config.toml
n_layer = 8
d_model = 128
n_experts = 128
experts_per_token = 4
d_expert = 48
d_shared_expert = 64
activation = "squared_relu"
moe_layers = [0, 1, 2, 3, 4, 5, 6, 7]
router_score = "sigmoid"
normalize_top_k = true
routed_scale = 1.0
balance_loss = 0.00203
balance_bias = false
init_std_router = 0.0358
lr_router = 0.00196
vocab_size = 4096
norm = "rmsnorm"
norm_eps = 1e-05
tie_embeddings = "early"
optimizer = "soap_variant"
lr = 0.00514
beta1 = 0.95
beta2 = 0.99
grad_clip = 2.0
batch_tokens = [32768, 65536]
seq_len = 2048
train_tokens = 434000000
steps = 9087
dataset = "wikipedia_en"
Below are experts of layer 2 (counted from 0) of a mixture-of-experts language model. Rows are named router (the router's row for the expert), up (a neuron's input weights, with its number) and show model dimensions 0-127. Each number is 128 + 24 x the weight over its row's rms, rounded and kept within 0 to 255.
After each expert's rows: a language model's description of what the expert responds to. This comes from a sample of Wikipedia text that the model never trained on.

# expert 11
router [131 110 152 139 109 108 160 111 209 102 120 150 163 132 132 111 159 100 133 134 119  94 155 102 153  93 156 153 127 102 118 131 104 121 117 204 132 134 137 129 155 132 128 101 137 129 120 142 144 113 111 133 118  86 122  80  85 120 102 114 143 158 131 106  99 111 145 120 134 105 163 124 128 143 164 177 122 102 122  87 127 112 129 121 121 109 142 125 109  90 163 105  87 123  97 144 144 121 170 154 141 106 115 162  92 141  92 119 150 111  83 147 160 104 140 127  98 129 139  87 152 126 151 109 139 134 141 156]
up0 [145 146  99 101 108  86 141 112 157 115 124 145 134 121 118 120 210 135 106 120 129 152 128 122 107 153 103 131 140 119 136 124 150 143 120 128 158  73 134  74 118 154 160  91 127 157  99 133 152 137  82 144  70 104 131 114 142 147 114 160 120 136 148 160 120 107 149 110 109 121 110 126 113 122 137 182 150  63 142 124 123 125 149 167 164 111 121 105 127 145  87 156 127 154 106  96 139  93 163 119 106 145  98 107 146 156 157 132 159 134 158 168 144 128 107 163 127 149 101 107 105 114 125 131 125 135 102 120]
up1 [ 94 138 113 120 112 138 126 155 163 164 131 149 137 121 139 162 143 105 103 122 131 103 189 105 139 119  82 119 108 129 115 123 136 169 120 154 119 172 134 100 143 133 153 104 112 132 107 130 139 121 117 109 128 107 178  94 126 127 116 121 135 173 109 169 145  96 137 138 111  99 155 123 117 146 146 139 101  81 141 135 109 141 124 134 115 123 142 115 121 150 174 101 143 147 123  90 123 129 125 169 151 140  95  96  80 146 115 163 102 133 117 177  88 117 129  99 106 148 109 112 142  85 146 118  90 208 139 146]
up2 [149 172 126 114 128 152 133 109 114  94 129 157 163 152 111 106 124  86 128 102 120 109 134 164  96 116 103 152 160 152  99  85  81 142 124 128 105 132  88 174 124 131 138 139 109 128 144 148 168 115 112 124 105 166 135 137 116 150 133 151 133 148 139 108 119 123 159 126 141  80 156  99 118 141 150 108  88 128 152  74  96 127 145  84 109 148 131 120 127 142 128 179 158 161 173 158 166 121 141 145 142 117 146  99 118  93  98 116 149 150 116 137 146 118 120 103 132 102  85 108  98 151 101 164 108 155 164 114]
up3 [155 148 121  90 115 117 130 116 167 117 117 129 141 137 142  95 104 128 142 151 157 122 146 111 159 103 107  93 123 100 167 102 106 120 186 113 156 108 120 178 120 115 110 109 108 124 112 123 157 171  94 161 157 148 147 109 114 116  80 116 135 109  79 116 114  77 141  83 135  95 138 155 134 155 202 147 125  74 144 119 153 110 138 145 154 157 143 153 140 124 118 135 154 110 135 109 138 156 147 132 111 119 121 127 103 145 114 166 114 140 103 142 152  86 145 109  93  98 113 114 150 132 127 143 168 122 150 117]
up4 [136  93 116 113 131 147 101 116 155 152 138 126 148 129 170 121 101 134  86 112 142 129 161 129 114  92 165 126 138 117 148 121 168 164 138 151 144 106 148 116 153 140 121 111 128 148 106 133  85 158  53 100 109 137  91  97 125 139 108 125 191 128 131  97  86 119 124 142 148 157 126  94 149 136 190 174 133 117  83  91 137 146 169 142  70 109 132 160 118 127 133 137 113 112 109 125 108 124 105 118 149 119 154 140 124 160 110 125 152 126 109 142 115  94 154 163 148 153 130  99 115 123 155 140 104 140 125  99]
up5 [102 118 114 159 121 119 109 134 141  97 136 144 137 123  93 132 134 129 125 151 106 109 115 115 115  89 164 128 101 136 162  97 159 128 146 155 121 119 143  97 129 127 160  96 127 127 116 160 152 168 102  83 124 118 102 145 136 113 160 152 144 122 188 119 182 119 131 117 138 122 154 122 150 128 158 166 154 114 145 101  54 123 143 121  83 115 148 153 146 118 156 129 117 149  73  74 119 122 158 142 148 145 111 140 122 139 126 109 167 104 127 128 103 102 122  80 148 144 171 139 144  95 123 170 122  81 116 122]
up6 [123 163 111 132 154 120 118 160 164  89 117 137 158 147 102 158 157 127 101 127 159 138 126  98 145 110 196 149  81 126 111 132 140 119 130 132 118 157 100 132 127 159 154 101 117 110 124 119 123 113 114 158 111 131 148 120 129 118 113 211 157 127 114 117 153  99 125 151 168 122 136  82 109 111 137  93  81  66 116 132 169 155 144 132 141 105  87 109 154 126 121 144 131  91 141 142 106 121 149 122 148  96 154 101 122 122 136 113 142 122 171 131 110 121  75 114 138 105 143 135 127 165 122  87 133 126 107 162]
up7 [128 133 138 131 139 104 148 103 132 147 109 122 174 120  82 112 140 149 159 119 132  97 135 130 120 100 139 145 116  75 135 121 145 134  97 175 126 155 125 171 136 101 107  83 122  95 133 113 102  97 134 148  74  98 127 114 150 156 123 143 119 125  94 134 107 163 151 166  86 124 203 132 159 153 125 106 131 125 138 144 143 104 145 134 127  75 109 118 139 118 132 130 103 172 108 157 135 120 108 139 177 105 102 144 119 194 108 164 152 121 100 112 138 110 104 106 123 139 145 121 134 140 159  98 113 160 129 149]
What it handles: Prepositions before dates or quantities in biographies, like died on March 5, born, about 1,000; also == headings and line breaks.

# expert 44
router [137 109 104 159  94 156  88 127 169  91 126 162 163 147 156 125 160 118 146 144 116 120  87 126  75 105 131 136 127 186 106  71  84 111 123 116 130 139 167 101 132 126 127 119 160  94  94 128  98 134 132 122 102 102 134 121 110 137  97 102 135 127 146 118 131 198 147 116 155 142 141 110 129 140 164 121 113 120 132 112 128 128 151 146 149 138 111 143 156 153 166 116 134 161  81 130  55 117 164 109 134 115 134 128 129 150 141 115 122 122 117 135 130  75 141 128 122 117 103  83 116 100 163 140 113 137 143 142]
up0 [ 95 107  96 107 130 130 118  99 130 106 128 165 146 152 148 133 151  98 130 138  85 200 108 154 130 131 144 139 140 160  96 122 119 116 140 148 136 133  85 112 163 104  89 125 146 103  91 117 136 138 136 107 124 105 110  63 123 125  89 142 122  76 135 111  90 127 122 113 151 160 144  94 164 159 128 152 157 115 113 128 133 137 130 103 178 150 109 172 159 149 118 139 141 110 123 112 129 133 161 165 147 155 110 110 128  97 127 125 122 161  88 141 124 119 157 125 100 107 137  98 143 115 165 180 110 125 155 161]
up1 [128 133 148 129 121 144 116 164 185 121  96 126 113 133 160 139  84 122 124 120 130 132 116 117 159  73 131 130 124 138 143 110 124 160 161 143 116  96 150 133 155  98 142 120 201 114 125 132 161 112 120 164 136 115 153 112 153  85 129 158 148 112 128 127 170 111 136 129 110 117 150 105 128 148 130 100 137 137 112 116 107  96 127 159 106 194 171 170 117 120 166 125 119 159 129 164 109 112  94  99 106 134 107 103 138 141 140 129 127 125  90 183 115  92  98  84  95 105  97 128 136 101  87 140 108 126 143 137]
up2 [136 145 172 131 106  83 130 140 114 102 160 134 147 185 139 110 111 111 164 131  71  58  67 144 137  99 114 162 126 142 118 131 135 151 131 135 156 151 189 135 116 105 113 108 124  77 152 106 105 119 127 105 136 116 120  92 152 124 133 131 112 133 120 123 117 170 128 149 123 106 128 122  98 150  94 117 104 124 137 144 170 139 159 126 115 126 111 133 148 161 159  91 104 147 105 117 120 156 138 122 109 125 166 117 146 125 118  96 140 127 116 187 144  93 166 121 143 131 126 141 133  71 163 129 137 141 148 115]
up3 [139 145 116 156 141 110 116 154 106 135 115 175 171 125 140 141 162  81 142 130 108 134 145 143 181  94 120 173 103 164 133  98 129 128 144 144 133 128  92 114  98 148 113  94 145 148  88 149 141 145 105 114 120 141 125 122 118 131 142 132  97  97 122 112 137 155 125 106 151 166 138 147 106  93 121 112 159 136 157 102  93 151 135 153 105  78 162 134 133 181 139 129 128 130 151  83 137 105 137 123 104 106 173 108 106  76 128 126 126 104 168 153 146 116 161  81 115  90 116 123 143  98 113 160  82 142 127 141]
up4 [158 124 117 131 103 123 130 160 135  95 139 117 116 133 136  68 155 118 120 165 117 153  95  79 119 102  89 129 101 151  96 144 136 108  89 126 157 142 152  94 141 111 126 110 147 145 106 177 101 127 167 148 107 101 120 164 138  90 119 120 145 133 163 158 135 208 132 120 180 107 157 103 155 117 154 100 127 144  77 153 119 144 155 136 105 118 123 134 113 118 149  85 154 148 127 126  76 126 108 140 151 160  94  84 146 169 120 149 130 148 127 126 142 138 122 137 106 115  97 114 122 124 147 122 135 129 127 138]
up5 [127 129 100 121 109 162 140 109 162 114 166 106 146 136 159 176 175  98 109  98 116 149  95 169 101  92 138 122 161 132 105  99  96 116  98 118 120 156 164 109 152 158 142 122 132 130 102 124 149 138  97 148 134 149 124 148 100 133 116 115 103 161 100  69 137 123 154 116 136 122 110 145 156 139 136 115 135  96 109 127 123 155  87 128 114 152  80 117 174 115 126 115 103 139 111 137 108 152 158 135  85  82 130 139 102 165 158  86 165 110 114 142 165 108 117 120 107 146 173 130 122 142 141 106 128 158 171 138]
up6 [195 144 160 126  98 161 113 158 118 103 122 133 104 112 141 122 134 123 117 160 149 131  94  84 105 137 149 152 153 167 120 106 142 133 114 122 121  91 118 183 122 127 116 147 128 125 114 161  95 128 104 158 114  59 100 108 147 138 115 140 135 105 147 153 109 129 135 105 142 107 160 122 119 130 123 137 116 138 121 111 174 131 142 181 123 140  82 146  61 157 172 126 131 150  85 125 101 130 144  98 148 138 127 114 110 128 138 157 152 105 103 111 143 123 117 161 106 110 133  81 176 120 140 139 123 155  88 131]
up7 [153 152 106  79 145 136  98 138  70 105 120 153 117 144 152 100 122 124 156 140  84 123 110 125 132 113  75 162  83 132 101 120  87 149 107 136 119 132 120 139 126 143 131 142 113 155  99 149 133 119 153 132  79 128 132 163 149 126 162 124 106 165 111 132 136 163  83 100 126 216 136  84 119  98 138 102  92 143 127 123 108 163 160 162 147  88 159 137  95 128 126 159 123 147 133 138  99 137 124 140 105 145 124 116 128 134 141 152 100 169 133 120 120 158  97 142 119 124 130 152 139 129 131 107 115 154 157 151]
What it handles: Plural suffixes and plural nouns, mostly s, es, ions, ers, as in play-s, track-s, ass-ists, public-ations, points.

# expert 61
router [122 133 135 119 106 149 121 110 139 105 153 127 162 123 128 133 122 142 171 143 109  68 122 126  97 124 128  88 115 129  90 114 141  94 142 158 124 157 140  89  93 127 148  93 163 112 115 114  92 109 107 139 101 126 107 121  92 138 134  84 103 129  87  66 132 128 128 126 113 109 136 152 154  99 116 156 105 119 121  95 105 115 171 103 137 153 157 104 116 119 155  89 120 115  58  89  89 129 152 137  99 115 162 111  98 132 124 127 151 111 139 122 131 107 135 143 111  90 130  92 130 150 142 143  89 149 141 181]
up3 [144 146 134 134  67 147 130 136 139 119  97 148 117 103 114 126 123  97 104 132 149 135 140 138 115 130 144 128 140 116 115 181 118  84 138 142 120 117 144 148 119  97 148 101 107 104 105 106 145 144 142  91 131 126 167 137  97 149 185 158 144 130  84 127 139 135 124 148 112 122  69  93 113 131 154 151 106 178 135 166 127 121 134 124 120 100 133  97 159 137 186  98 101 162  98 120 119 150 158 150 119 120 134 119  81 145 122 127 102 117 179 110 152 171  87 167 114 117 154 124 173 126 120  87  99 131 143 129]
up4 [168  97 106 129 141 109 165 132 159 126 104 132 160 150 105 130 122 162 135 125 133  90 123 164 142 105 131 132 141 144 129  73 135 111 118 128 110 129 138 113  82 120 159 128 124  86 165 145 177 136  99 134 168 120 174 130 167 139 160 122 128 107 161 120 107 131  92 123 137 141 119  99 132 115 124 136 126  80 125 138 128 121 102 127 125 111  88 167 146  82 136 179 154 113 105 155 150 116 119 123 127 121 148 109 145 133 131  54 122  90 132 147 141 103 171 159 129 114 109 139 158 113 148 166  74 100 126 103]
up5 [ 73 104 124 117 115 165 107 164 115 144 118 115 158 136 141 109 149 160 128 129 167 146 116 151 143 136 152 125 100  89 166 135 120 120 124 144 124  98 135 106 121 132 176 107 146 149 107  84  83 118 130 125 144 139 165 136 125 155 119 135 159 110 129 132 144 136 132 124 128 178  51 120 100  77 123 117 139 111 135 114  61 164 126 150 119 118 159 137 149 125 137 129  96 155 131 155 150 114 137 142  90 103 137 124 147 109 112  69 153 107 148 136 121 141 126 145 136 162 130  89 122 132 130 132 112 149 174  71]
up6 [129 105 123 124 126 134 105 132 137 106  98 169 148  97  76 112  89 166 105 105 133 108 124 181  92 139 150 133 111 154 155  86 171 120 136 127 144 115 129 147 117 167 131 169 106 138 116 113  84 150 141 164 131 116 128 109 128 143 111 103 163 166 101  97 158  78 122 140 130  98 121 109 150 125 140 163 159 171 137 132 143 167 142 143 135 137 120  95 137 154 149 165 130  97 145  74 132 145 152 158 139  99 148 136  93 139 121 112 103 118 109  98 142 138 138 117  84 162 101 113  90 144 148  87 134 131 139 113]
up7 [123 115 131 152 149 152 124 140 134 124 142 168 135 129 128 105 133 175 130 150 132 189 160 151 146 133 135 151  98 179 153 115 173 115 152 145 134 125 101 122 114 106 144 109  93 103  87 118 133 157  96 137 133 158 105  77  91 158 124 142  94 119 133 111 157 122 114  74 153 164 109 105  99 124 154 131  96 169 140 113 100 125 147 135 122 131 130 121  85 126 117 166 136 110  82 131  99 131 114 151 110 165 116 100  97  86  81 111 112 162 138 102 153 126 122  82 125 132 113 146 151 170 141 149 152 133 114 123]
up8 [148 103 123 123  94 159 111 150 135 159 151 143 136 147 118 126 126  81 117 155 127 128 123 137 133 164 113 154  88  88 140 156 102 128 134 151 131 163 169  55  84 153  98 163 124 129 127 172  84 138 142 119  99 111 155 120 129 173 179 128 113  87 136 156 115 132 126 126 109 109 113 120 141 170 113 128 134 129 129 130 101 149 108 129 148 127  81 154 160 123 119 145 124 111 135 185 143 137 124  93 123 163  76 120 112 142 143 145 136 114 114 161  89 150 108 110 110 157  98 122 114 106 144  86 122 108 121 155]
up9 [134  98 111 117 148 120 164 136 123 134 155 135 137 135 108 116 132 123  94  92 138 107 142 114 123 121 135 129 121 145 149 152 102 140 136 112 120 144 144 101 116 140  71  91 180 122 148 168  96 114 113 120 117 152 177 114 124 104  86 122 127 146 125 119 171 141 109 140 114  76  88 110 139 107 148 157  86 107 144 151 105 112 103 165 132 165 151 131 136 121 126 131 137  82 132 119 160 107  72 148 104 177 130 124 106 130 179 166 142 113 149 147 164 144 108 109 128  83 105 160 162 132 144 182 102 115 140 133]
up10 [141 102 168 139  83 133 102 130 108 148 143 159 169 155 125 136  84 141 117 186 151 140 170 165 141 116 117 101 105 123 105 111 107 123 139 175 161 143  91 122  98 124 158 172 112 135 130 137 128 137 109  93 132 131 158 124  98 121 138 162 110 135 153 121 108 154 133  99 116 106 118 144 136 109 128 130 102 125 163 148  88 174  72 115 122  79 102 107 125 135  94 123 171 122 115 130 147 126 140  88 120 163 150 133 167 108  97  81 138 168 102 127 138 124 129 133 169  99 125 106 133 140 137 129 118 136  85 146]
What it handles: Prepositions like of, for, in, to, on, with following a noun or verb and before a noun phrase.

# expert 20
router [139 109  93 105 109 143 144 130 153 105 128 104 166 142 158 119 145 164 165 154 123  99 138 121 141  95 136 107  86 133 112 121  90 129 129 157 111 101 114 164 133 122 128 109 120 110 112 123 136 102 137  99 115  68 136 119 128 122 152 104 105 102 149 102 118 145 142 124 156 138 146 155 176 154 142 144 124 127 124  93 100 117 159 127 182 129 146 147 187 111 137 149  99 172 149 109  90 136 143 123 112  87  96 127 109 122 121 107 124 145 138 154 170 117 139 175 138  97 150 102 121  68 200 118 121 126 132 147]
up3 [107 128 126 127 145 127 133  82 118 147 144 120 152 154 144 143 134 108 115 177 113 124 110 125 129 149 102 118 129 196 103 105 110 103 154 164  98 108 126 111  86 161 154 160 114 124 146 111 133 153  97 132  89 122 143 144 144 172  94 133 159 132 103 121 119  85 153 124 123  75 155 161  98 129  92 127  76 119 112 137 123 100  99 105 112 129 133 139 131 153 158 109 106 146 149 133  92 151 166 130  92 110 154 146 130 135 121 123 169 132 156  87 145 150 124 128 123 148 139 143 120 118  80 138 183 144 171  90]
up4 [114 140 115 115  87 165 153 166 173 150 143 110 132 125 146 117 114 148 154 128 108 134 164 152 174  86 134 129 115 143 146 134 171 122 135 155  71 145 100 163 165 122 146 103 135 106  84  99 136 149 107 107  77 121 136  99 100 130 129 160 138 116 108 128 119 108 165  94 154  79 137 107 118 165 138 153 102 171 144 105 129 125 130 125 128 117 113 154 168 131 102 135 121 173 139 120  83 149 128 107 102 123  84  96  79 134 116 118 142 150 142 129 144 128  96  99 122 151 143 136 141 102 162 144 140 133 124  91]
up5 [ 97 109 116 140 132 131 122 138  93 158 133 104 168 137 117 138 110 164  88 140 115 100 127 126  79  82  76 124 110 167 129 138 124 123 139 161 111 115 166 117 128 114 120 114  88 138 131 142 127 128 121 106  99 114 113 126 113 120 130 188 100 126 128 121 122 144 130 107 138 157 163 110 111 120  96 163  96 135 172 107 148 123 130 113 189 129 112 159 121 132 116 164 114 142 138 151 121 142 127 158 127 113 110  87 148 154  55 114 104 162 178 137 122 188 148 121 114 155 138  95 107 144 121 175 154 141 131 135]
up6 [115 187 188 150 116 126 138 110 104 108 150 145 111 116 149 119 116 121 104 110 131 103 118 185 109 135 125 127 161 129 124  95 153 159 117 163  82 116  98 136 107  99 131 148 120  91 105 109 142 106 159 154 108 124  86  85 117 138 133 158  78 124 125  92 136 139  76 155 115 130  99 128 148 106 108 140 127 138 120 128 158 143 140 152 133 163 134 115 125 142 145 112 144 135 117 156 135  93 145 156 149 125 161  81 126 143  75 137 148 150 152 117 102 104 139 149 119 117 200 127 122 113 143 124 175 135 129  96]
up7 [142 155 152 140 101 135 137 117 120 161 118 128 139 121 149 163 100 169 142 100 187 161 124 167 134 111 140 102 190 144  77 127 151 118 123 145 160 136 110 151 145 114 132 127 130  95  90  98 129  81  70 131 117 133 117  93 127 152 166 126 118  96 132 169 168 150 121 105 103 133 122 108 157 121 158 139 121 149 143 136 114 185  85 127 181 164 102 113 118 130 130 147  77 114 152 107 124 134 135 110 138  98 143 155 131 119 114 113 135 138 115 107 113  99 137 124 107  91 118  95  78 113 142 134 135 136 116 125]
up8 [148  84 156 116 130 167 131 161 117 100 132 107 138 148 164 159 118 130 126  94 119 130 107  90 120 159 118 140  96 121 131 136 117 108 102 146 135 149 130 129 159 114 122 122 115  82  91 153 128  98 114 160 146  92 196 110 108  51 109 108 125 119 128  91 148 144 141 165 123 117 175 118 115 127 135 126 134 114 149 140 140 157 156 152 137 107 142 111 128 178 163 134 127  96 143 113 105 145 181 153 102 155 107  85 151 154 101 122 153 103 123 150 105 137 113 116 152 147 145  89 116 143 134  97 122 116  93 161]
up9 [167 127 180 109 113 147 128  79 125 148 149 120 165 141 130 127 113 136  87 119 143 153 136 119 119  76 110 113  87 155 132 146  86 143 100 171 116 111 114 157  85 126  80 151 145 139  97 133 121 113 135 130 145 104 148  76 143 113  91 151  95 101 130 117 135 173 120 139 162 124 113 144 128 126 159 150 155  95 121  77 105 144 121 124 141 138 119 178 159 144 107 154 180 151 110 132  97 141 123 118 138 139 128 119 165 100 116 137 138 159 111 129 161 179 129 118 151 120 103 103 116 108 140 100 154 102 104 136]
up10 [132 125  88 103  94  99  98  89 146 136 127 112 147 150  84 165 135 132 154 114  68 123 103 145 132 113 136 114 132 136  92 132 109 128 124 144 130 136 129 109 153 108 148 125 118 114  85 131 140 129 175 124 129 177 139 128 111 123 118 143 126 155 162 101  70 142 179 161 159 112 122 169 152 127 161 145 107 128 161 131 117 129 115 128 130  94 110 105 136  96 161  68 115 131 133 103 114 192 122 111  87 140 125 126 143 103 131 120 166 117 180 132 145 154 122 124 130 143 161 126 100 144 166 137 109  87 160 141]
What it handles: Words that introduce a name or comparison, such as called, known as, named, including, like, than, based, used.

# expert 36
router [163 126 147 164 104 115 113 101 177 125 131 143 177 160 171 106 155  93 121 163 179 117 119 105 109 134 143 108 113 186 146 119 106  89  84 138 100 144 118 137 120 194 157 118 167 154 112 154 123  94 154 119 110 104 143 120 147 117 126 108 114 119 156 111 106 154 133 105 124 132 163 141 130 126 143 165 127  71 129 132 118 122 134 152 120 110 133 131 173 159 140 120 125 167  90 114 119 156 166 162 134 129 136  97 126 149 132 139 163 108 143 131 127 121 124 120  87 118  89 119  92 106 147 130  99 148 114 149]
up0 [161 125 107 133 158 127 138 143 149 134 132 118 176 148 109 149 122 107  85 175 151  97  67 145 161 144 118 103  98 145 121 146 129 169 167 100 124 138 116 128 131 126 138 118 125  76 175 116 105 127 152  99 124 141  67 144 133 126 108 139 163 122 130 142 153 144 144 137 124  99 116  81 111 156  75 135 100 118  85 179 133 104 163  92 137 134 124 165 144 169 174  93 109 135 151 153 145 105 123 138 117 122  98 142 141 104  93 126 130 158 147 113 136 146 105 109 109 116 109 120 123 114 117 128 107 161 147 111]
up1 [145 162 108  89 105 141 163 125 102 133 128 178 128 135 153 157  98 108 132 124  98 144  99 146 137 100 123 109  84 115  80 146 139 153 156 141  87 127 118 144 118 100 127 139 152 144 117  89 131 101 110 109 160 109 127 110 122 152 162 107 102 143 115 147 132 158 126 127  75 123 168 148  99  94 150 152 118 132 119 171  70  97 155 126 146 148 129 100 134 149 143 138 124 169 138 122 162 114 116 172 140 123 170 102 120 128 181 139 154 106 122 165 132 116 140  96 102  94 112 146 108 102 115 140  95 144 127 169]
up2 [149 104 142 132 142 149 111 129 159  90  99 143 149 119 117  85  91 128 143 153 137 129  51 108 102 132 120 114 126 113  96 109 120 148  96 150 152 148 149 126 131  98 144  67 154 186  85 193 144 131 107 114 113 125 139 124 151 125 132 107 117 113 150 146  93 149 122 112 105  85 162 152 155 159 134 147 142 114 183 112 130 166  93 148 127 129 116 117 165 107 121 158 112 142  89 137 100  93 117 148 161 106 118 113 119 135 127 133 162 144 120 167 126 129 136 171 145 137 100 108 141 148 124 133 110 129 104 144]
up3 [117 105 104  97 134 132 128 102 104 144 138 118 110 135 115 152 110 120 144 151 143 126  89 115 138 144 155 185 112 110 116 101 157 146 193 149 116 149  75  99  94 164 112 156 153 154 159 137 117 104 102 151 166 158  99 123 125 119 115 122 104  79 142 108 195 148  86 125 119 159 120 163 116 148 112 111 147 108 128 200 116 134 138 167 123 114 135 153 105 126 154 147  90 112 164 154 139 109 147 138  96 143 138 142 115  98 125 109  87 130 112 127 104 127 116 140  78 139 108 151 124 137 120 129 136 129 110 123]
up4 [147 119  79 123 111 113 139 147 147 115 110 163 127 138 103 176 109  87 121 173 104 152 174 161 127 140 171 140 125 158 107  80 107 111  86 111 132 128 119  86 143 144 131 145  87 169 149 141 115 116 130 102 111 116 119 166 128 128 154 155 118  96 133  96  97 146 175 116 101 132 109 144 115 127 169 127 150 141 139 147 110 144 106 114 128  93 105 137  98 165 106  83 121 131  84 123 138 140 129 137 132 154 181 141 119 114  95 119 158 110 160 119 154 123 148 107 147 115 168 147 130  97 122 155 136 155 106  87]
up5 [178 121 123 110 101 138 164  83 131 112 132 137 123 183 153 128 123 121  96 156 142 105 188 125 140 124 119  99  96 134 159 153 104 174  93 133 139  88 151 157  61 178 116 113 161 110 138 136 154  89 128 116 139 159 131 123 182 114  89 100 130 125 122 125  99 137 130 112 164 123 110 130 134 160  91 158 131 117 133 108 102 102 130 150 153 143 145 140 136 192 110 130 118 121 149 142 138 110 121 133  87 126 116 164 120 110  95 145 123 128 159 115 139 139 123 106 102 136 106  86 130 140 130 117  86 118 126 142]
up6 [138 122 142 118  96 148 130 115 131 113 133 156 142 119 100 154 144 104 137 146 166 115  58  93 120 161 153 125 160 166 176 125 117 139 105 158  66 114 117 121 104 149 126 122 145 145 132 107 176 114 129 102 138  89 157 113 130 127 133 136 141 119 122 143 184 138 135 114 136 115 117 125 140 130 110 164 159 115 138 150 110 114 123 138 136 124 171 107 138 141 125 162 131 129 156 189 108  96  94 165 104 112 118 114  83 124 124 121 132 102 125 143 131 105 140 149  57 143  92 146 100 121 150  84  98 105 171 126]
up7 [115 148 108 146 103 126  97  90 136 152 138 121 108 163 150 156 155 112 152  91 145  98 149  87  69 153  85  87 107 155 154 102 134 132 144  99 109 147 133 157 141 158 123 143 130 109 125 130 114 105 162 140  99 114 181 108 198 134 131  84 136 139 122 116  96 124 130 116 136 109 135 142 157 129 101 149 132 155 121 113 148 114 127 158 129 137 134 136 106 137 125 104 128 112 130 130 152 152 147 116 115 156 164 106  98 151 116 128 163  63  89 146 117 136 115 106 121 177 139 143  86 118 137 127 172 155 131  86]
What it handles: Nouns ending a phrase about time or career in biographies, e.g. two years earlier, season, career, released, began.

# expert 27
router [142 137 124 137 100  77  96 129 200  73 141 134 148 133 148 128 137 150 150 128 120 131 135  94  81 134 133 145 118 145 137 124 146 108  91 108 125 122 134 120 138 177 165 101 154 115 123 131 124  94 103 114  66  85 124  91 120 101 117 123  79 145 150  97 121 130 146 113 111 150 124 116 152 117 146 122 129 116 112 121 144  93 155 124 174 121 124 136 132 111 147 162 119 169 158 123  86 129 143 100  84 104  98 115 121 137 114 120 112 184 132 155 134 117 140 102 109 115 152 113 125  76 138 155 106 117 107 172]
up3 [115 156  95 126 138 114 152 156 142 133 170 161 139 132  73 139 134 137 128 151 141 129 106  98 127 178 106 131 126 140 169 141 104 106 136 120  56 134 146 147 104 109 156 115 155 171 144 166 128 160 133 104 125  97  92 138 127 148 142  93 145 102 127 104 112 114 179 103 147 112 144  88  76 157 141 153 124 165 126 143 139  95  90 123 120  96 122 116 139 124 145 117 146 110 158 130 156 132 114 114 107 148 145 122 111 149  84 111 153 169 116 121 107 124 149 107 119 138  97 127 139  55 145 110 121 124 158 137]
up4 [ 83 138 156 123  77  76 139 181 124 149  90 110 117 124 154 100 198 160 152  98 150 145 137 122  97 139 112 156 148 152 128 141 145 124 126 165 128 138 138 141 128 150 132 144 155 159 143  86 105 123 116 113 131 117 114 102  99 117 119 130 127 107 168  93 132 117 150 136  89 113 127 136 144 109 151  91 111 119 124 105 106 104 127  94 133 119 142 182  99 106 137 149 192 113 178 132 144 123 111 103 115 103  86 129 139 135 164 117 120 156  88 142 135  88 121 134 139 133 116 138 119 140 147  95 144 169 119 148]
up5 [142 191 114  82  87 141 132 128 175 115 152 120 136 161 141 105 104 100 112 108 152 169  99 119 152 175 133 148 101 158 107 144 134 140 136 154 138  92  99 122 140 139 134 139 114 151 146 118 119 123  98  99 126  76 158  78 119 112 167 138 100 155 131 105  77 165 140 103  99 162 155 149 152 146 115 125  86 125 119 119 155  94 105 123 153 128 113 132 112 143 164 134 148 139 153 139 104  97 116 150 139 111  89 134 142 101  99 127 167 177 132 124  91 112 108 114 127 114 145 123 156 100 131 154 111 122 136 153]
up6 [162 179 142 151  49 119 109 127 133 129 117 146 144  88 118  92 110 149  84 111 136 140 115 133 145 117 120 104 103 172 151 126 100 143 162 112 121 132 134 124 125 131 168 123 143 110 120 179 101 100 128 134  93  98 112 204 118 159 161 171 148 133 147 126 130 167 118 112 146 159 134 103 149 134 113 138 138 121 110 122 151 115 172 132 156  99  86 128 109 119 135 142  98 150 112 105 126 136  81 142 133  91 119 138 104 117 143 111 119 112 121 158 163 154 123 126 163 108 107 119 119  71 131 146 121 130 114 157]
up7 [110 111 159 150 145  97 106 138 142 111 130 132 143 147 133 143 121 122 144 191 127 105 119 149 104 114 102 117 120 139 130 176 158 149 123  78 144 140 123  83 168 161 101 146 149 101 126 148 112 105 148 157  81  93  94  86 145 150 141 117 135 129 118  92 145 114  99  79 148 173 149  80 138 150 120 148 114 138 118 171 157 104 106 103 164 144 132 145 149 154 146 101 107 109 114 107 155  95 180 113 134 157 147  83 151 120 149 106 121 135 109 150 135 129 142  87 103 116 124 158 109 109 137 135 153 110 109 120]
up8 [123 118 166 128 103 132 126 121 159 133 143 178 154 163 149 142  80 112  86 140 134 114 136 121  89  83  88  80 110 179 121 128 129 159 102 134 138 131 189 103 120 112 120 108 124 136 115 138 127 125 115 143  99 133 158 118  99 105 102 171 127 154 106 121 166 108 123 119 144 116 130 175 117 145  87 126 114 157 120 156  83 112 121 135 147 119 138 148 116 160 112 118 102 157 169 106 144 114 159 113 118 164 121 162 113 145 111 147 127 130 105 129 135 135 162  95 102 149  96 128 101  87 154 171 165 104 104 150]
up9 [147 120 162 103 111  92 131 119 164 134 130  99 140 130 127 146 130  95  94 140  96 146 123  91 115  97 139 161 139 126  85 111 122 123  86 118 158 123  94 120 163 161 117 150 132 116 106 179 162  95 164 109 103 135 132 147 133 149 108 125 111 150 116 140 137 101 122 108 155 106 115 150 124 131 172 158 117 115  84 134 173 130 150 160 139 149 108 103 168 127 130 140 169 131 103 147 108 147 139 172 146 188 134  94 129 108 155 131 104 138 101 149 137 111 175 123 131 105 137 109 147 106  94 133 134  90  72  90]
up10 [107 144 101 127 161 124 149 112  96 123 107 135 135 102 119 126 161 129 166 112 142 129 160 102 115 119 158 142 139 121 182 116  96 159 105 190 112 126 161 123 115 106 125 148 147 140 172 129 119 117 118 123 121 107 127 155 168 149 107 116 141 114 123 135 131 150 109 144 132 118 116  95 135 143 135 135 119 148 116 127 118 126  97 148 113 119  99 109 144 125 119 127 216  72 137 156 127 140 143  79  66  98  92 136 149 114 149 104 128 133 127 154  85 115 106 138 173 135 110 114 164  63 124 131 165 158 125 110]
What it handles: Past-tense and participle suffixes, and whole participles after was/is/were, such as head-ed, activ-ated, caps-ized, used, located, built.